{"n_layer": 11, "d_model": 128, "n_experts": 32, "experts_per_token": 1, "d_expert": 384, "d_shared_expert": 0, "activation": "squared_relu", "moe_layers": [0, 1, 2, 3, 4, 5, 6, 7, 8, 9, 10], "router_score": "sigmoid", "normalize_top_k": false, "routed_scale": 1.0, "balance_loss": 0.00823, "balance_bias": false, "init_std_router": 0.0197, "lr_router": 0.000392, "vocab_size": 8192, "norm": "rmsnorm", "norm_eps": 1e-05, "tie_embeddings": "early", "optimizer": "muon_variant", "lr": 0.00757, "batch_tokens": [32768, 65536, 98304], "seq_len": 512, "train_tokens": 665700000, "steps": 11181, "dataset": "wikipedia_en"}
Below are experts of layer 4 (counted from 0) of a mixture-of-experts language model. Rows are named router (the router's row for the expert), up (a neuron's input weights, with its number) and show model dimensions 0-127. Each number is 500 + 50 x the weight over its row's rms, rounded and kept within 0 to 999. Numbers have three digits each.
After each expert's rows: a language model's description of what the expert responds to. This comes from a sample of Wikipedia text that the model never trained on.

# expert 22
router:439485615405421485443391478481489565390531531500440520447540510528522488437488570478542485500513448554538481499519470493551486486518401554499542390499455450600577405466467432471433461546416536525496500528451579508575481553496504476578534466517528470502541480449447533538468388485496531440437456490540504511571554428516412487500468522534506408538575440492568539541451393523459434469497
up1:476614471546540564511445416438494493545566418448465553432449546436494353479444553521517509503580475519501589467494396518545478512576503427450515461505588565410550509492502400517500421558574545509457482587427577508465461436501508465481534427533499547550515523580440541584531516434524509504460536553530362499503530516534480537454568462495539438499519534530483500486416529462517538528499
up2:452461475524343477534555583470554408532522594462548495507491567577487570584455430540598463574538537509455425461584485611501534490483531470428487514525555502434491580505554518515492548542499535491521489520507523568481487478616546468491490442501557460524436434496492580412505539531454448454535556438619470461440529476400573462575571460476489491538493499478554486541491473430446531490518
up3:406451520477498559480486449495485511454518403490422580439479556480561517587519458559446546565436414466573407471527463623587455540556497571482411501516541453481535402488479570458449417533439545501557518511597560433506509567547450519540535538452541518424458407495512509389531496569511504542478436457441452442480525447542479528511475451441485580464517485458515464542445498503435504501573
up4:430439513566618471498511563474582434402517447546506515555529479532460532497575602439540478558499526532480529452496533450438509497490457519441487495535437569478509513492564399454434556442543405503538532526517512375471496533478546466498511525532566508463462445526530381492477476419573479567465489519478477495490561561499479414583596576570524558496470520483552547508502346446485572502450
up5:464558424478557429519473472562467332411531472417499481536477523557483470475456506516414447564516465496547486405601475492525477595581554538580516524450516463471452467563487565495499632538494491457507526506576457473572506507359490484501436519455457454640486516483540459524456512490534468538537538565513502526535535451541557455614566492487578463523514494554510492526504482407533490497473
up6:429446530518513566422540488488526544477361580496464481549625515511545488422518526474507578491485412448440473553458500566492534584459518513498506541556502458526458561512514459499408495541466513573546524518464526516493478494576605462545461442551469553483496518579421591486564466488510523494466431398520534630566488455414389519548507561536525513513435466576463530493400512507507491463415
up7:540464494494497491538509496481510539569486602419519490526495537518439467550526479523533506574510559503463539464527535511552491514508498636460510550524454515522589473463516520521495523500492532314518508531503503513506514485438477566495517561514511820474527558575563457495499482458512518513524581507510517514499454485521503551487512621477485498454501460510417488550483502476510491416507
up8:508454536503544506608464615427427475479511501450464460483504597533505491476512475530539463442506507380515446463554451498475500462430451562571544410390510574441448476440456426505529476511598462535450466461478500439501589598527480475507496492461452513578531496467424490409542520537518549513492660469487578506507440519422470429398456519501486572464483510524450519446487504447528407485524
up9:365570510510517490463491408420499554540479488374427467456465523486464590457404580456462475513585470497492534540481514541557461466502462554595582504563562546499536480488448538518545486519508397517520459463527492479539546502450510505559551391436432486483454467518426473593469476428500540395489568494472565464438526451434506447425535560498502423536494447615525498515470509565558443489464
up10:504461543495552495489452477483515429416538418547474451515586506567429597535570545472474513460404426419416503488522490529506488538502510591427456503515581437526456382544393483422409490566460478566545514511541473520493460436472487549532493476664538512556549461510485540509466475485450429475440528483467495514545606477523436398510544557480460536554502455502447554491572468471514477458424
up11:426519582418428367485417518502537543434515534499522468450567511599490434495527405430601425545538477569538485451493546507559531493522542533521512446453503440515394434478436508551586492465500498544545392527542515466518482492496457585542511551543426505497531456482464546477448525516498537427498480490576524535500502488506487465660556524488443354539540536462516480477453437507482429511557
up12:445529566449483515534460433494475512528393498462436428482541546481506425513386480493511534514481498551452497396442483429489511592529403466423461543564419537604543506559523479494453448590499521486481542540573524552547465526516394518547502467476540497428598540495443520479411549476466513496484551600550464538549594529539510472477514484405459511545555461501504568548506616588527472495590
up13:561468485490434528458508462575508501495544478567473461465503516524460466464526535552495479468552515523473502544457565482515568491583429541522420469632559500615416340546487523495564506625558562492452579576412532433466470449428496509479449614488541485530476484489510485499552476501474496490525437495524519418444497518449436524513594446472474475491565473497546593447407400510454449456513
up14:446419574502492565483470457502505507487553397639496444524384481526529485487510577576484457564520470546537535540477478434550575523528488431494519492451410465520449455515449520437493491464437598510519599507347534497479496447501459527549482636602528518528428475544490524474429493531437519541495483507442461482482578555455457551455552470462574523478521391433490546423448520545489498517492
up15:566522572475442523526471495441412455454433480505525493472590579413548500548478587500536509372519481477435515395492456372500531608471463549537559519560503549493515442509476481487532509562622534479553505424478501570565511550492487464534471458456448518513448452494511554410475421552526496400449572461493560485535479510492545481457450423521513513509438509543545610441550468624464503502503
up16:503472468616491484537430558523459566445472500512507584521494416535495452476506442404523380514431495545495576504508584531491568478515461553649457543536460473591517569501557503525474510456500422490506485609531555490509498461502496417593509481524536488500446484552441477546532396605515537534453450525500501559557454495491489431500509422552521488420440480408485509544419466460433389527457
What it handles: Last letters or endings of foreign personal and place names, especially Spanish, Portuguese and Latin, such as Alejandr-o, Camach-o, Día-z, -ensis.

# expert 31
router:441498512441487557495486512459395596422479435522478469483520571598466439392524599342571479528574519590520520505457440559561556525473485577462451520454392533508499483504423383528439461466488574497433503580428513563477517559421519546484531449454513493506496554475490498461500452428526425516514547452566532593484474471489489483498532485498565478557462470529542480528427535517476510407490
up1:496486519527565469500454565524448593458460467465557542387470537428505444598417489449475447584559498570420532635496522418450494553506503499428563466515503488439522556510502459556518469543550501534479530422511540495438553490455554465537507494453468529465493377567523485530503496553447499454571413482517608501444520414512527547541526512483505541424518446501554644414528529588522491560514
up2:530531382505565473539522464479510552462476506481500377411442468502471499459480577443493499469540489633457411498525432398564530461457502393506529537459472465463483479547593443424503542536533602556519457485530499584515585547521511501524496444480457569513475494596515519460525392437503489411409536441545490583483584522544505533516558541537506522489530492445568542489540517415481459542413
up3:436451497545569531454608434560540503434428453420553359523579536597524433501472544480493492506563504526507513520364533566473445478505568488486418510478437470450505457521508513546516470401472550520576528513477527501499442513431421466527480476434459528461511656502480538551531461494499405588527523541552518509425477534522491539512508476500527530507510456586488515504346472483582455507522
up4:482441485573401493536500566498596522502463494473542424417589496570373468485634495458477496454482564603448551496521393450535568515542537468506500571511412487481532543450469443537449378507469531385481515545509507547512458488554497508433541536549449472441521492540459504561559490487407490539473523531599436538581539531377525511508418502469491518483490486454562528501515436525491537510455
up5:435540480437509485521496501550518551491555496412507531505460493582445525473482444480445543475483507473485451543418548465550519536489584575560511463584517456551505514463490418570466458479440544423494477485479560471561452544332495496501517565473552449438522464495564544620516487450461608494472465581424495594552439438491448399479600512494533432450500424463521417545452488527409552491529
up6:552510519498590477520587429409318623563438558564429486492548519614488547513462463451628503532465494524471560431477504531453546461505572517509508406540562466490558541421525560525440515510509450488481525453511548487458515545554452523492506516443584485512413597540477509442511511483442573494448585461516479614519518528479570533546491557475507522523466531475514475484470507492452520519590
up7:417468459500490504519546437410490495508449540515612546460427563507529479491490615527517408490511464464540482480476511506548532528491467503478476565504542499494434562611490534581426516501550613464543478565456378504469573465471540505476586456436527473507494532439542478546472469439485504506507467476417535607429542554453539530513403544521542561424479449591411572509506516585584569426528
up8:449451475522457474491450472416487488478571501494396438546586450416535556498561585509562465378521415504557511522398469550515481563491491530552517506525504455478457536540515475500459541511520553526442479590501493504387574500524525518542504421463474507534540560490531567475512413380448499463456518500493524622482598513508500500521557488396459492442487420562524541438433479424429440417573
up9:498466536557385420522547546510522560459510512551436468511473503557484459525574399552535533519520497463587504493466518488527511549533556535464510494543551456619436474487439545439444437462504503468517533545441549567409549475489475500571502577455564491523593519481411559423519406511502425481487405522534450576484478488482582474538489508499513547428546480402517349548439584481538502435424
up10:471450520427428429492414474484422555537537420499522480450518469493629528443544507417470569534527410529493505458453473487535459499486515520480588446521587549436491497464370532462496565557511612508478448466406522477444502523406482509478606420485551508556529573499488529560476474543563547516443429528515470550487530569458576484532451576649446467509473509506543492456568512479490528474558
up11:496424418507429487483510563475457584491494487613487541502473383550539386505610431483544607483552552451551400455473504444514501489418432525457514429526501443386544560408488486548517481551526447421473563531584557499517550538435436521418444541464459477531487483505485471406447470542515571501546507601457444482448481502454453523457465529489445533499463518566517488555508451554443486515513
up12:483575573504548433604516469503558504405440450490559479532478495464499602501527491414566429446481563491551553489469543451533464385544558503475574483467572497463491472525452472485534586624523546499486553475573497546523507383435481522515446494421503515461437544476466530523383490491536493505544499498515433574537552578485518396507433533468390534488383492534517433565467500440452522476484
up13:486542617488491473460517509411499472430491410516423486532550379403493509506394506495522416486577548467464553607495455482471459501457517560552555490523407499533533394497492480493471524536575396465546535502542535470506437538460464485601493457508525501579442492464481513580544462469420496523404495476520452456525396421584468479477516553501488523523455577494467503559465404548462503487605
up14:529387443514452521494550459531550541512579495519452384550454607575483509487489514484406578543475498595492482455554375558548461478573429515472519489517567557528483483500492502508465515398477534455458469541543503485568497410466544502470425467498486507464424437518479467492447608410485518527498564470462475526452547600512457485448463516532589480479437560529427382592523519459495451577522
up15:425529497477518502478441441405501483538498489515477437574467474614556505532544527425543555568382480451457471459492433461549551539582524475470494557503479515469422575527388472507438413529536520516470563441415511465560475452377418527468488473584540525508518548470493507545509431508548474562545649474484482570391419490525467552492531454535520435550517456449476491485547496476531436570451
up16:425456542570506478548565491503437505527563500554514462499533513484483468403502543402516487552578501460513542566432512534564521563483438530505511493456544524503565472473434576538512501478593513483469488439508496600586455504515579484491446527490497508474453482454549509521518556552499496367494512557624454638420462511492534571514470454474483442459355379425583495430478426492480544524476
What it handles: Nouns in names of organizations and institutions, such as University, Museum, Committee, Institute, Council, often after National or International.

# expert 27
router:441530443481549514530550510491513473371532512531496474490503452478440374543457643518485404577417460495485496571463544563480512532387483548499514406531375460463560404517493517519474455507525491513473471570511566502517548527487473526501446539487471505531508530470540531528407477450408409541463431530444467544528515419495431441571537475490570468553434473595515580573482452445540479481454
up40:549403390549662513528490457504525419449472542485467534423445429489545506459482619509493514570544455528524464521440465534461542536442527526548462400538485407505470488511581536484501463561488513499509529534509549612453529605540485487562441510580600522464483517539539467554484436494510496534518475519533494555469494490452491495515505505350526546407478475513440514575472574452530390448477
up41:477498518551450492568478524534454449429471513518502607586499639496520505466515495482442482578549498523479466538529470516451467465485470594496475449497541553428610470608461503497578461495498462473481446434519580538607556477472566542492432486568483513538404499457564419461535622458452556533432564518494567527568550486537503510567365513481474542488525511503445542573538475568512591451482
up42:536523579548516450496544517521478504396508497434525491504522427521550478503469497512479440467496496512465514414564478549481513524567468404463490448587498458545570514538399435512597483537530463448525513545438554474640405456564580404551496477490440554553516512583469528458478537540532464536521380555450445522442415558561441491479470547506456514497525511487481511430529452577461550632596
up43:484587426459446501508488334443535424470547447599563595517464518541474451524504558528462468541520457547500439530480564558570546512505429497482520443510439415454441490479543476580491493411565489526462509507439488495489505566415531479517482465497475469513442523496593483472461506469372466566456453588504407501486481484508531405518556442479559425583467556540491559442442466451595445511534
up44:377484526484491510574416440443470561365564485564470489430461509538466603547533524552416544482433591534547510516429539515546491485457431532499435455534517516478463506489554568539380491428457511509470470515558497459476456561489445522483410508494459538565505443453539594519427552524625454519545490492507504532509481509521442562545453441522485488405437430526495545457559495453573602467539
up45:480551560458539460551551513497573489542541487548496503597446508539537552568530599481623430358477499518502454564587501528537515589495492550489423581481549456524478480555550442524424500528512427485546532460446417515468576514476485474522536472449515503403530454537465553523429584622516582564488496475481460542523550506440514519489543450596525454453517459536398481554487485573419437517515
up46:478430556485542503597493497466523527506462498559513447612459607518604468467494519434550496506400484460456506604537537594456416486468415575512420522492558467446514429480558579527505517554462484514472467531481538547502458532553427456492493528517529525477482423482515518471438399491464442578464643442492497503522469454557460558464511486455512371448492477525455457555439445450418519578458
up47:529514612505483532551500406473484503534542519468526495602438417462453475498521545459487523521483514535562473563479454473503500482426521472504538500522486480583438430481550535502535456526506554510468561557527513492511575455506551482434289521539475523389541500525527481434553530427496410504514477501421474533473438476492341520531561511560523478494411474579563493535479639508481434434496
up48:506470543512521572508526509462461465442470484510498548420508468612465450527510488344487504491491562527576518584487596406498524458529503548484558441477470396483490429542435393401487605464513437497553426510487482509532460510456498521507439603469519504515517590526471521505560418520435516518506511614560468403548463518431482525467493525437615525495532475543441497506554539533549505596441
up49:531488521506512516451548446473499383495404572615501466458458454469498491551522467546509513530446529469585500492469542518503447558598527481585499492453408585406593533522420473463483606550521490491441440588507499465480457482558516386511462577504571531503579506550419529506485466395465443585492518526545480514484459548528519463552447504502607545503399468502514568521535461494399467440537
up50:445552555548513561534554561497571494500509475428612493462464482467462525435418523554563549403459429571478527511511543436511489527440496527572515386467425538519569522522487458550506541440487618504490540469431489499516521533541475523564528596487445517478555517524545530507561518430423513462475485529501486501493448371496493525571336517385539501517497448423469507402508442536442489486576
up51:424492541483494475542480495492454489452562505542480551553405471511470404558443440517518427579470428465504523539386432489502397532533495576512501460584445504526496440404481503432554473499580499501427547507469507598461550439535492450430530491542460518567463530542500450463567449479571548514576432522453496493494527439480536393570488583462472557574421524521520552591510455630521484567542
up52:526530472476409509469483555493423421505481482482480520471475556549440574534427497509546374506540463513424463509519451509438499580496520500370516455549522478498492537447522541396500538524479544491501536500557532590565505557476518392430515455496572529410508412529457499522584472518511531441517358535488453453533573478490465488560536559586503559420450439514415534468424514507630508475449
up53:439448481569463501630520430507563425407419527514468482505467429487629419492541395427526498505468428484433511537477410522475551483488445532536492388545480558531530406518511520580494438518475517543512453518532511470497571525601479421545468470447493547526541451470503406542503470522467495462598467439497436498459498539524509537545579450452483548467547467532508644527502582472457555485493
up54:465497511403460476478447498498474530549515547508417448405477484450533519536467497471554471449495443355470530430529462456450536441441422531506559505449452424449571396489428511610504440564524524527451509536556525473545554526454552483544490624383475526559531468511488440570460492554615520504442579547432544489451442473472530406538492505505447454495516563492557493595496483453548541450509
up55:507446544517585476430411532517502522508477447551506595430529603553446588491582569497504508496529493561513566474546511548514568498449482436378495521472526548478443464478635474484499554540490577503499503519510432452563453558520494440467480460447499486532474508521537344563409457474471558477623495584535461534585499462462524529489577555457488506500499467481555510451467435506629531534472
What it handles: Line breaks, hyphen bullets and pipe cells that start infobox fields or table rows, e.g. - Born:, - Domain:, | Majority.

# expert 0
router:377502550502522413521485403503493427399551528388532587492474453508534473477478547510495420480497577465563474548521463496492551434495446537576485501478440452585545501460513569542560554546461538443553484536467453469567478479480456417492440445439565472508516504455556506475478387504423466505451452519465525446462471461614435469602410576542488440534575509485547500511503416422547489460438
up4:472500545528568368441449476348418515488452460440479512608517526536494525530477513416578439520542525580647523488462486467397510471475448513493469427471529500498463424453516512566584531530486522427558503464517511509440552464441463547439551586571554468494482514432506535543538499430492432517463460481531499513455492481607490437565488617535510485469465559440541480526448520502486462542415
up5:443506603430555565491479529589538563406527557449458461523436516570494453505490569518521458396520393481486548533578497494537488504467458458537476441450542603496453466439483457412417498444517496486488456589515443527463470513524475510464514568458517577549414448557522419498430518522476544475440491397471578516560499445562526488537391451532423461578566479506433561500414487521470492527569
up6:510381518499495458499508433499483506597434544553494525445574582547452508477452567527491498514536406526515481544507536456424475437425483492568508402491425544547477543432530521570563512445460477467489483487483435403482578541477491517555346497519444511539484590433550502386538506470460445510390489603578539555483528463540491534517449494496454489571485513449467532482524421559533596479437
up7:474440566479454510527488580416393485435436435505408492511506513533468532439518438583457479440550537576492497550469476541403532474466487500472476457446519526487482483559516603506504454486536441418547453647504453509620549470472405479524560443454504464453450416478403482514572478490496518512471460502588523508504569530544547522463453589537463429589437515491501559470531446565504472422577
up8:450490478498532446475469434537499489527530561485429562593590507558455523420494497447390424644470460500504464487604441421478554573461489533490507500456443438508544449478544509432481613493446495581552501499511528585472525600429580580494458446560447503549519593526511475470524475559548561457623447538576455476499461498494543497513608530543537509475507570550499497499441492477534470462491
up9:450483555460464467514435530555503426515531507482627575554475507462491523503496545501519633471560491533622518644514463545438579518483424394414538377529528492442443538543492524525442532596483512476546510547478557485547467486510596462499579504458568524564507547557493509427424473493547534508464473516534552496515532481478480478469425534480489494449564495549541452493517474403556524628531
up10:487603499568538524472454478527476534569449473548555417471427466574417523504529538474565426470513518431463435577482428480496475512469539492469452575590468502517411565429530619655449485510494570512577549570560539554518470585508441504549505512504524522520454432474472509551483539518531479532495495523553533455514533470454527411543486510480523456540408541517571583543497416406445589445463
up11:472547456463486589589469476486406497429519548392485456526437500571474453516503481453443474439455480553442497474520457511528505552444453515530602444515503581602439439517477559376428559531445493477534410569496499480569532535537492534455477446576481502595600548473498604503498505352552438508534398491575560486514533597491503488512474517596504516498502509448514495555448503482490499467501
up12:451472557501447466464526364599425502535538531533516434551522446484490439443471517501535491498410409490484521518453441501557479496533454566500527525476473482497494581449482541501574554470545544503568508515424574439586517502502486505556488445395484511522561565482509513432540489519503533464480467453489633539535547449513466580496564553440462548573611510497515544520473386426413631459428
up13:498503567509510519500518432538488486493506511481614410582513485462514577519459520513520475566484631441523501497479496481546475462483545576504636511419574605538485535500495560525574482517545597464462447470448517513434487521497557571401503528444472502572550508467465452529469461465549410479574490580626531569462505521535498539509440491534497356505371514585459474484506486439524496525451
up14:405489531520438549513512485542481502399430516497459610422589537549501482482497434555473507519507442480553511516530415478552594528502484595566430556557533513495601492497539541559487548505484560419414553570439523445485508476523520463523472493489533488484581500563564533500572533555429514547512499499498551560548458441567501531440370646550439445493476514455420581448449466495514494429459
up15:488520495517445552534633463492461465514427412420396451548476558598475515477527464514510606511407543553477493521525521399503461454490457540456488466513409477529527520459586521531551526518496511440573416462450505467436528538447464436534456546478497448519566463496439588435414457544541505457496531513473449623504539531467437497469508497554436425505528427541582504506509560416495369518458
up16:447485465397536570515427494563514465470578529481440474506504490459463510530514563538445555438460579539503487477522469501448475504601494484450433484499516491513471515483504584546554536493504541473497486439513480551558502495483544474513588555484471534479510482466618458635443425458502388536480522475488509509452571447467617472576506437580571540573340589498525599472526507498488441509615
up17:507424518479472583492504458447482522528506587441477504526534492520477568469520501513454500508553428539445623498492533473532478483504488545487486504519484500433529502474510473481582549493498529420524550511567510567501542438467502520419528488523454884492566553515509565510427491504523521511493534461504464493506458482474504480443498546460511485521551483477519524521534499494506460479517
up18:493493519530566375511444384490609428478513475469501448539502612470621596520532549470544403513497503547498475516433450449458541547537481513517548439562479463463557523465517582491484507518470463449478476539521472511521588528449487518446530496421510482513563491418461574519533437556515486494515472549462553450511431469590501536466444638547555570434528584456505516533481419461459505519377
up19:481510529515626480510467509460490487522461528465390593469395454563537561517503510506584562529567530471478489467542544431624605482467628608476479500552507555585512525488474520475541442511480492510463465440426403556506531452505436551516422560450520491461432451519389552582495415538499510452523549518475468503587457508541440463428481508423522556490496474427526475529455448464459492539542
What it handles: Number words and quantifiers before a counted noun or unit, such as five, several, many, a, around four million.

# expert 1
router:453460654501477477525477596568491580440443468374450480493470495550484518474426510513465498430448563514538573525559533558519491465518394548450528431469474496527513401399447494485498488436485465537516553493463468539608508567476475549444457521453514490479547430523386486545524480546429524453499469428472523507564426401500447488561479483478495515577552557481552416566524439469469447440428
up0:469467480582454493532528566477533591531504433501524473441497472521496533565552530503502559472542511508531567473601499468502474505542558588528478544507490469481436532455471502517537473520516568518520568484438449509456500418519450551479439477501611489440570504420518587384461485490554561500572522451517499522492503410569552439508533557533574514426556541438522533382454446632450336439455
up1:494421482493470622527546618444440479517443483459484487525484569508567465450501513444491450490500439458420587551473546573418441480466552454496617542448385490495515466480486508457536443464456510542469590582553537467492431473565532440487497547513502543492564518512486559467500496512502587494478426434392509527572438602445491580612524406472502585572510566497496493481525477477456450468499
up2:600443514498473465427498612487440584470511508534507496549450490363486594550485457520386432570537410476556534558496478553519623530521471422505586535584557522385519493474527533512527404376489513478433511455423517499504446525531541447440580509519568518518498463478482420468536522513464495453522511510486537502442511547470475587547547529488571395459473481475483479465534472531437477480446
up3:454422484364452467478548598509488569590566503461576544467434482448557488616440509517506421471444578484584438477495414508525450560510457543551456486435537596471519448523559509558487495496536575503493585451552501471611461472446456418491466471501441537511532510515558452601473505544465461480539496454583512452534495499525480472478549479499553506500503443519437484432398624533568524517535
up4:547518510491507513480518564514499539543447481453522567504447508491383469531471487484479627560477598423482588428522469581446475540561413514454468542471552543635517490424459524524542499526545503495430493498554494547429503456447630550405501650529474527472544549510437474493487490499442553610477462526510454480528526480610470506545465462518480517505472490509521485536482432653457495483465
up5:497489569489475576532431504492423501476418516489580449439545503559553494521449437563489522533537584589542469480493494507502416498454510528458440461411553491530466609456532503518520545483481572526502581486609525561537497445530552540421473496449455524561377473521437500565518477475494513512528620356405490548481528569546520467465521516419560475481458495501492427622473525440558577479480
up6:534482477545567517483429597541447620603514511417482463469464631558466541509516566541543523574487559424562480455584470515522520545507543431465500501489493426567546512480511442535481504495488497507427477533589480537525398392394509457589580517485550423513428498452538524509478537537495568440512485486447532491527495441574521527561476543548509566503592536474553557408512462431538525421467
up7:412419471618563550579529441537525497514511501417515464514500499592413568498526493420461501543509508464465476459481455532592514459497527545527511474454476450507523418523469475464523496450524447475536474600558546490524438531434590507392525486523468494521491635578445425603443426475462428451522511467511547548498472482446509438420492544461479468540542552540629495435501516541529607572481
up8:553440450474484531565478400449518567574486576511525556436549462555545602525545550538495411495559497378573534531453579527465527465498491519475554461520408465603489475496436481462487474470504544615519564577425522418442552551554558469620494444511536505507469496479530523522438554485464456493450522417491558503456581605521510489498485464412439472550552490565514530536437480564544469504561
up9:390519498564431549494446516503564500450392455538525543377482445494437461531537500518565411507450423465528513445531534445516493463564481413490553525580564557555495413554490474521535562550512479540540582534532534439495575472490540538481509455508518523509599530533447418442435421577448550525504480549369593499479461485453529417520533522419486575518515538550495562566565477524520530462565
up10:476422479504374460510418549424511543455519535568474429504472473531414536464512411475493491518460554503378515484586538515479512538414482490489564553369531543495558573513555519415476536605533448489537498493516433484521535459494519574524553365593496503530575450453397587483516520463560562546558563431487477539486466574548423492544494505480523419498453454553508497524491516450504556503473
up11:455498557565472572444401526524465589529440526506474464486449504568454462450409527563498507512528473519464499521475441570356483534546501454539557465577521538446413474576488554420496511570532531451490459435417515480547569452622496463444573580487583505516418484476449429420464517492475529444468461524546494486494442426573482463473561489483515509499512429558560472463532585522637475490510
up12:482448445476485437476553510569438497519530450399480475546403545502537507489466568560616535466480594497497487523421508439518424488614570388450536472535585462504575541412571430509469514526422490565528548518409435492539551537478554444387485536525579539545414453521492469460464525488509507570478532490472480596484528479525535495509573489564483583501458518521491475418567496426521413471508
up13:479400589512477496501506476601516545546524373538521473482464499515550422515438459521428470405532552525493543439419411560551523498499446534527475524605450458546415458537454507504481530586445564562551562544454438501514507447460475556402484580463484540442518515505558515525541499500599432494553389490460454572525512546470495476513555486436508602520481526570546496455498533370527561454522
up14:495468545445525567473342440617584550550579606582448518480551533538504469444485517576494479517472532454555554491567544520485498407540517502490517500445518525483444414521391441479444578559563443488533488574556590417482555491559450552570538496533486473468475564509464594615427453502479502432500535514542436536491565508487530582524469544471506484542565564504523534532468462510497470458518
up15:457473563465576490533549497528524512562503556396609625464510586467544445472451551518491430487539536513497588427537499492460519463524432468465446446424484599386478550491454528550508477525527446497526460519559461570536510478567545532521502453463503532456491390424488555510532448564485579510456522410446501450444377558550521454496462507430488547566447550454558461504624484478490546452502
What it handles: First names or their word pieces in lists, tables and prose, usually before a surname, such as Robert, Michael, Lar-ry, Col-in.

# expert 18
router:328469550511561533478503510471467551443505527493498450441489470499493437504449582487558435452479532574439551503448473482540513498540441601557477480503470554443507552452569493541553446460455535471523433470439549492505408469553440521579539452419519488472476548557462487512483373397423439500474525505568414438421532518480529495546511486417565538497512491611544564465478444468526467374507
up4:525563413473532440497448515455503450429553504455569566519454465496482386518457502512535432460520453551505418453490502526599506520507468624415564475598448514439538474427539477498516570455472503510487581453444576548572518525497504556446538481550539560479509482477452528493510562481560421455441484539567409477468480513517384506546430427477587427530612535506523402480495420458551507462544
up5:383500544437557506516521452488515427493485571423513549416510503481504432498485521470509472530436506496434492416582563574527506592402515454414490529579545518489546466429516473443575476558605490487440517462603543482440470542536516512529536494525509507437498594593445484504409454505394568473560525566521510465454483449528477552594490531469519419509433391574487510457453551501519573464545
up6:448462588497485585509392459493599567495566473491482448452508520508468498477471526473536498482546512547529412407623441543463432540437523519506537495503465478482502501484442515573456454545562602450516431550458566520496442533534508519532530538441550507526532420553584557438538464557529542560422534501420521526417420579555442406409569542537465546408525494485508501488483454388477509443546
up7:460547504523420526532454524471503560461464590449463443517493483502540581443522498494401530494507606605491513522512495586448439461492511607450454473466463452459489479475581471484626477414480479532550419501512520477509504556513434423447466531425492494481445437659358497479536504452527521510500457470514514465500454512494486456608576462497440450488503516530455475507559366528419468526458
up8:498485507497487529579494428517481573491461528476439465459482588474487438496573457460486531444526526524563484557492529465491462588567550489477498483522571589523505454455551533493429522493501514448394479556452601392469457493465587501631508467533541484468542551410473420560532507510468544404556468503488383569469464481430593490445565518520528469480447613477530514462423516459577583579551
up9:567522484542444471509480469623502462368492431436438609410491437496449489514438596552586508560503536472513459496513547435572472445496490566506517533509462397549368621488478520432512485484537562504409432470545500473408512497487492425534567530390558519488452548524523515527561469552494490574536542488541449470476491438504491458576507570483444507502450512517520413451537517528567505502468
up10:518480544391453506401485512446460654534495530572450470434486431464606570522559535425528438511476490548523521490476452548472507495517482530476458519526468492457543454495454578443534493566508521493503507547491512512502475469499593535538465514584539496475457451486519617516451562562552468371516512588495395466589415567479464582538507504508577481458566522528560504384461490452418461496564
up11:517421454543507461505460391452455448550410609448483487438487579545557442519454509535557489544383426535572456449499467422499565528543493526521578429482476523366483509436460422560492363501492548464526461455511561496507466497641544502573476528494508500489533510506479555563423483505528514527508401414506423511504541499559520579493559434553538533492576505553458507449531538506497490497470
up12:501549529562497483442523544394421449499441464534461406504460461462491458541610407520547514506503572508606538638560525515445505508517458529461509508482470463425457559533492520426525483592508530475451518580468549472502516515506568531451476504501389539569569489460554557525463555464394541492407540420516412485566543493516559395510508451456426495540460556533529478444526455389495483459507
up13:496495534524443505513476518543536434429521481507486511443602514528364503485442499489567413466519521560478499575606524483494467607547552513558449589563552463448518555519528487521528485467562495493598450597392460485471462495476540484518545416562505486433581477463385516513446444464542500512585464498677481551429477536496473502499500565584525574496486495478531520497470427536479449503565
up14:576493510396521485388397494487502380563463499595509537457451498552517481562411512485531466558565521610498504483479543546492465468464408446505508486497552463510479525563461430513560556484491444562620505506572579498455529501438491499530490494459597514566543542446511536460567521503526515456454507475434427438521548481571577412538443494499565555570492420518394487448506470496547394520509
up15:432473506492521513370523508480452676547508509372526480528550532484525566516448548584535540509528442509502472565506502488411523520472413530513548464553454555470563489462405511485567604523476432583568468472498438542502495503508468466549561529503494487517523447517466463418496530501501548455456614443524461557484420428496525440547562585546586536464497431483487510614487551511435518549454
up16:535480442490542536634488440547584459532427518568504491453578478524623483502524534566535567466455568486415489554522465529454455416525442513592485480529584466512621493463527464501549485412544472486445423587455539542607415509501542456482422544501534478418591474549507507570542427478565467471453477502466567506475557533519466503539523439503467504551547453490520418429488460542569540492553
up17:460393478454498492484561522517502464515558609481410552604481529529547510484490451538509450557529566361466546561534429480557447512516457457511500498529491548547430548530516592507585469558537585468441544518517516487513445457581529545416499526492468510551487501498469409463442465454648489457564518541598432424529466427478467441537587530426566521458549569559487481485459520490562450497493
up18:408452409420510470522501456468472586478439455464517538459484438507565520586471528466512543451500564544452559451539460439509467439484522506520617547501474600530478582477581522458603476522415550505549535532476478424517438535571448549506488502475526551518548542515579528482572465437487440417455569556560415474500578579423566446562497445490537548463488539518559530512526439369475463519538
up19:497485471468531541474504385480443465481513549508387469541532499475537543395490488521586442441457458508495497547604501440552520530536537457485464477399437541541467547515574530487453537486396427522463549554504596550541411502559461565473507480584539495449603473517465547543540439500479529383450498375492417467499522428579494564483579435476436464488501515516441468512432530412465484539533
What it handles: The words the/The and following capitalized place or direction adjectives like Northern, Great, British, United, New in geographic names.